Experts of a small language model: a softmax router, a variant of Adam for the experts.
Below are experts of layer 7 (counted from 0) of a mixture-of-experts language model. Rows are named router (the router's row for the expert), down (a neuron's output weights, with its number) and show model dimensions 0-47. Each number is 200 + 40 x the weight over its row's rms, rounded and kept within 0 to 999.
After each expert's rows: a language model's description of what the expert responds to; "raises" lists some tokens whose logits its average output raises strongly, later layers aside. This comes from a sample of Wikipedia text that the model never trained on.

# expert 37
router,226,238,163,255,190,168,165,170,194,212,205,185,263,219,187,196,250,237,204,171,178,216,175,217,202,196,223,186,200,232,213,219,199,195,165,277,217,203,180,255,235,177,204,255,276,212,212,147
down0,185,202,208,219,241,150,195,206,173,147,170,202,212,224,205,186,168,205,209,179,180,189,170,244,202,202,191,145,199,204,228,140,155,162,223,249,195,237,190,194,194,147,170,198,242,121,155,197
What it handles: Connective words introducing a name or classification, chiefly as in referred to as, known as, plus called, named, because, when.
raises: " the", ",", " of", " a", " to", "\n"

# expert 34
router,147,199,169,177,285,185,198,170,197,189,144,114,247,193,134,185,261,211,192,200,228,179,246,208,213,212,174,162,194,251,198,214,96,202,260,196,140,183,207,206,171,195,197,213,283,261,244,200
down0,239,191,196,166,185,144,225,234,204,161,161,193,215,211,201,195,177,229,230,229,260,212,137,180,186,236,189,204,236,211,200,211,181,187,297,218,196,204,216,175,217,192,212,235,275,137,277,162
What it handles: Past-tense event verbs in sports and biography (won, released, signed, died, held) and sentence-opening As, After, On.
raises: " a", " the", " of", " an"

# expert 62
router,174,166,184,218,205,213,219,147,135,153,141,209,236,175,311,186,224,239,240,203,202,189,133,201,175,196,181,214,201,213,202,244,115,228,236,240,153,241,181,151,141,184,267,182,173,207,253,272
down0,105,144,185,105,205,126,322,173,275,212,215,198,173,261,160,221,223,208,169,190,145,262,184,233,226,194,227,144,187,172,205,209,165,198,135,274,232,104,190,203,184,221,197,216,199,102,244,221
What it handles: Nouns in institutions and groups (School, University, Arts, Law, police, education), and mid-word syllables of romanized Japanese names like Mits, ich.
raises: " and", ".", ",", ";", " or", "'"

# expert 31
router,173,305,213,189,270,99,278,216,160,209,213,158,175,184,217,201,224,182,131,178,265,160,223,208,181,273,177,167,234,241,182,195,161,204,228,253,256,237,183,200,160,213,202,194,157,87,237,231
down0,219,210,298,245,221,151,236,120,208,218,176,242,213,212,179,120,242,210,202,177,196,191,153,198,248,240,143,163,235,249,193,242,277,254,211,246,214,203,162,211,223,197,211,207,231,101,250,173
What it handles: Month names starting full dates in prose and tables, like born May 23, On July 31, October 5, 2022.
raises: ".", " 1,", ",", " 2,", " of"

# expert 60
router,208,203,252,110,129,217,181,221,221,146,174,171,169,204,233,131,235,236,235,206,244,259,210,260,212,263,149,189,118,237,136,192,192,183,255,261,211,296,266,194,239,196,125,195,175,173,171,172
down0,182,237,162,143,175,211,175,121,205,210,188,163,146,242,228,246,274,186,146,201,208,242,237,225,144,254,152,155,221,190,212,163,184,210,217,253,188,190,108,203,152,186,223,233,214,126,218,209
What it handles: Geographic compass and country words after in/of (United, North, South, New) and thousands digits like 244,000 or 80,000.
raises: " a", " the", " was", " one"

# expert 42
router,127,210,243,151,231,233,173,286,271,201,241,100,225,214,207,119,210,172,197,130,180,265,168,159,180,233,187,175,136,288,209,188,251,151,228,184,254,134,257,160,220,195,181,228,251,197,249,183
down0,213,211,147,168,190,206,146,241,276,175,154,188,207,187,258,224,174,187,181,205,121,259,176,203,265,223,194,266,167,226,166,160,162,252,245,213,238,245,215,241,226,249,222,224,227,208,244,180
What it handles: Conjunctions like and, or, but, if, while, especially whether or not, if and only if, plus single digits in score tables.
raises: "a", " the", "h", " and"

# expert 57
router,196,276,210,194,208,224,197,167,159,233,151,217,197,213,172,213,191,231,179,182,264,168,210,205,210,203,222,243,216,148,171,190,160,207,219,234,151,194,231,158,129,239,217,191,108,216,241,195
down0,264,161,152,265,137,143,187,181,237,221,216,268,204,180,181,226,240,270,221,192,166,219,230,256,144,200,143,217,192,199,157,175,232,232,207,167,117,199,197,187,218,165,252,238,123,271,205,218
What it handles: Pieces inside proper names, mostly place names and surnames, e.g. Br-ins-worth, Sw-ans-ide, Stan-islas, and name-initial capitals B, S, P.
raises: "w", " to", "ini", " in", " and"

# expert 55
router,185,151,138,176,177,208,180,187,216,186,122,203,267,156,219,167,152,167,180,226,208,227,263,216,246,218,215,174,222,210,203,215,217,173,195,81,229,183,236,126,209,163,175,259,201,268,190,172
down6,194,168,138,135,194,236,181,237,129,183,169,208,212,187,256,230,310,115,227,220,158,179,210,163,176,202,179,180,207,213,170,165,223,133,279,162,249,184,215,248,170,244,256,158,195,175,210,242
What it handles: Capital letters within acronyms and abbreviations of organizations, like SRC, ICU, ACLU, GCE, LSVI, and call signs such as XEC.
raises: "s", "S", "O", "I", "U", "D"

# expert 49
router,181,204,164,163,111,210,173,170,200,92,155,177,153,173,185,195,259,150,170,182,189,284,238,262,195,290,196,158,203,182,124,223,225,193,249,209,218,232,275,119,196,199,221,158,178,211,208,185
down6,123,228,195,254,290,240,190,214,149,185,213,163,222,237,178,179,72,221,240,252,245,210,166,219,173,209,221,217,205,226,209,263,246,203,88,165,149,201,229,171,133,174,161,250,115,232,263,228
What it handles: Initials and first letters of personal names, like J., A., R., E-thel, plus name starts such as Mc, Sir, Albert.
raises: " and", "o", " in", " the", "s", "."

# expert 50
router,195,163,250,264,190,223,162,202,247,173,248,213,235,182,195,186,232,236,228,286,278,179,228,231,186,201,157,215,174,170,176,316,281,250,156,234,215,166,180,207,208,228,141,195,281,247,214,212
down0,118,161,225,57,179,234,215,158,138,216,202,197,152,83,212,138,246,229,206,215,209,180,229,230,252,243,164,218,241,210,156,158,209,228,239,201,230,217,187,202,124,257,169,235,124,228,156,137
What it handles: Middle digits of long catalogue, asteroid and phone numbers in tables, and capital-letter word starts like S, P, Sched, Reg.
raises: ".", ",", " the", "\"", " is", " was"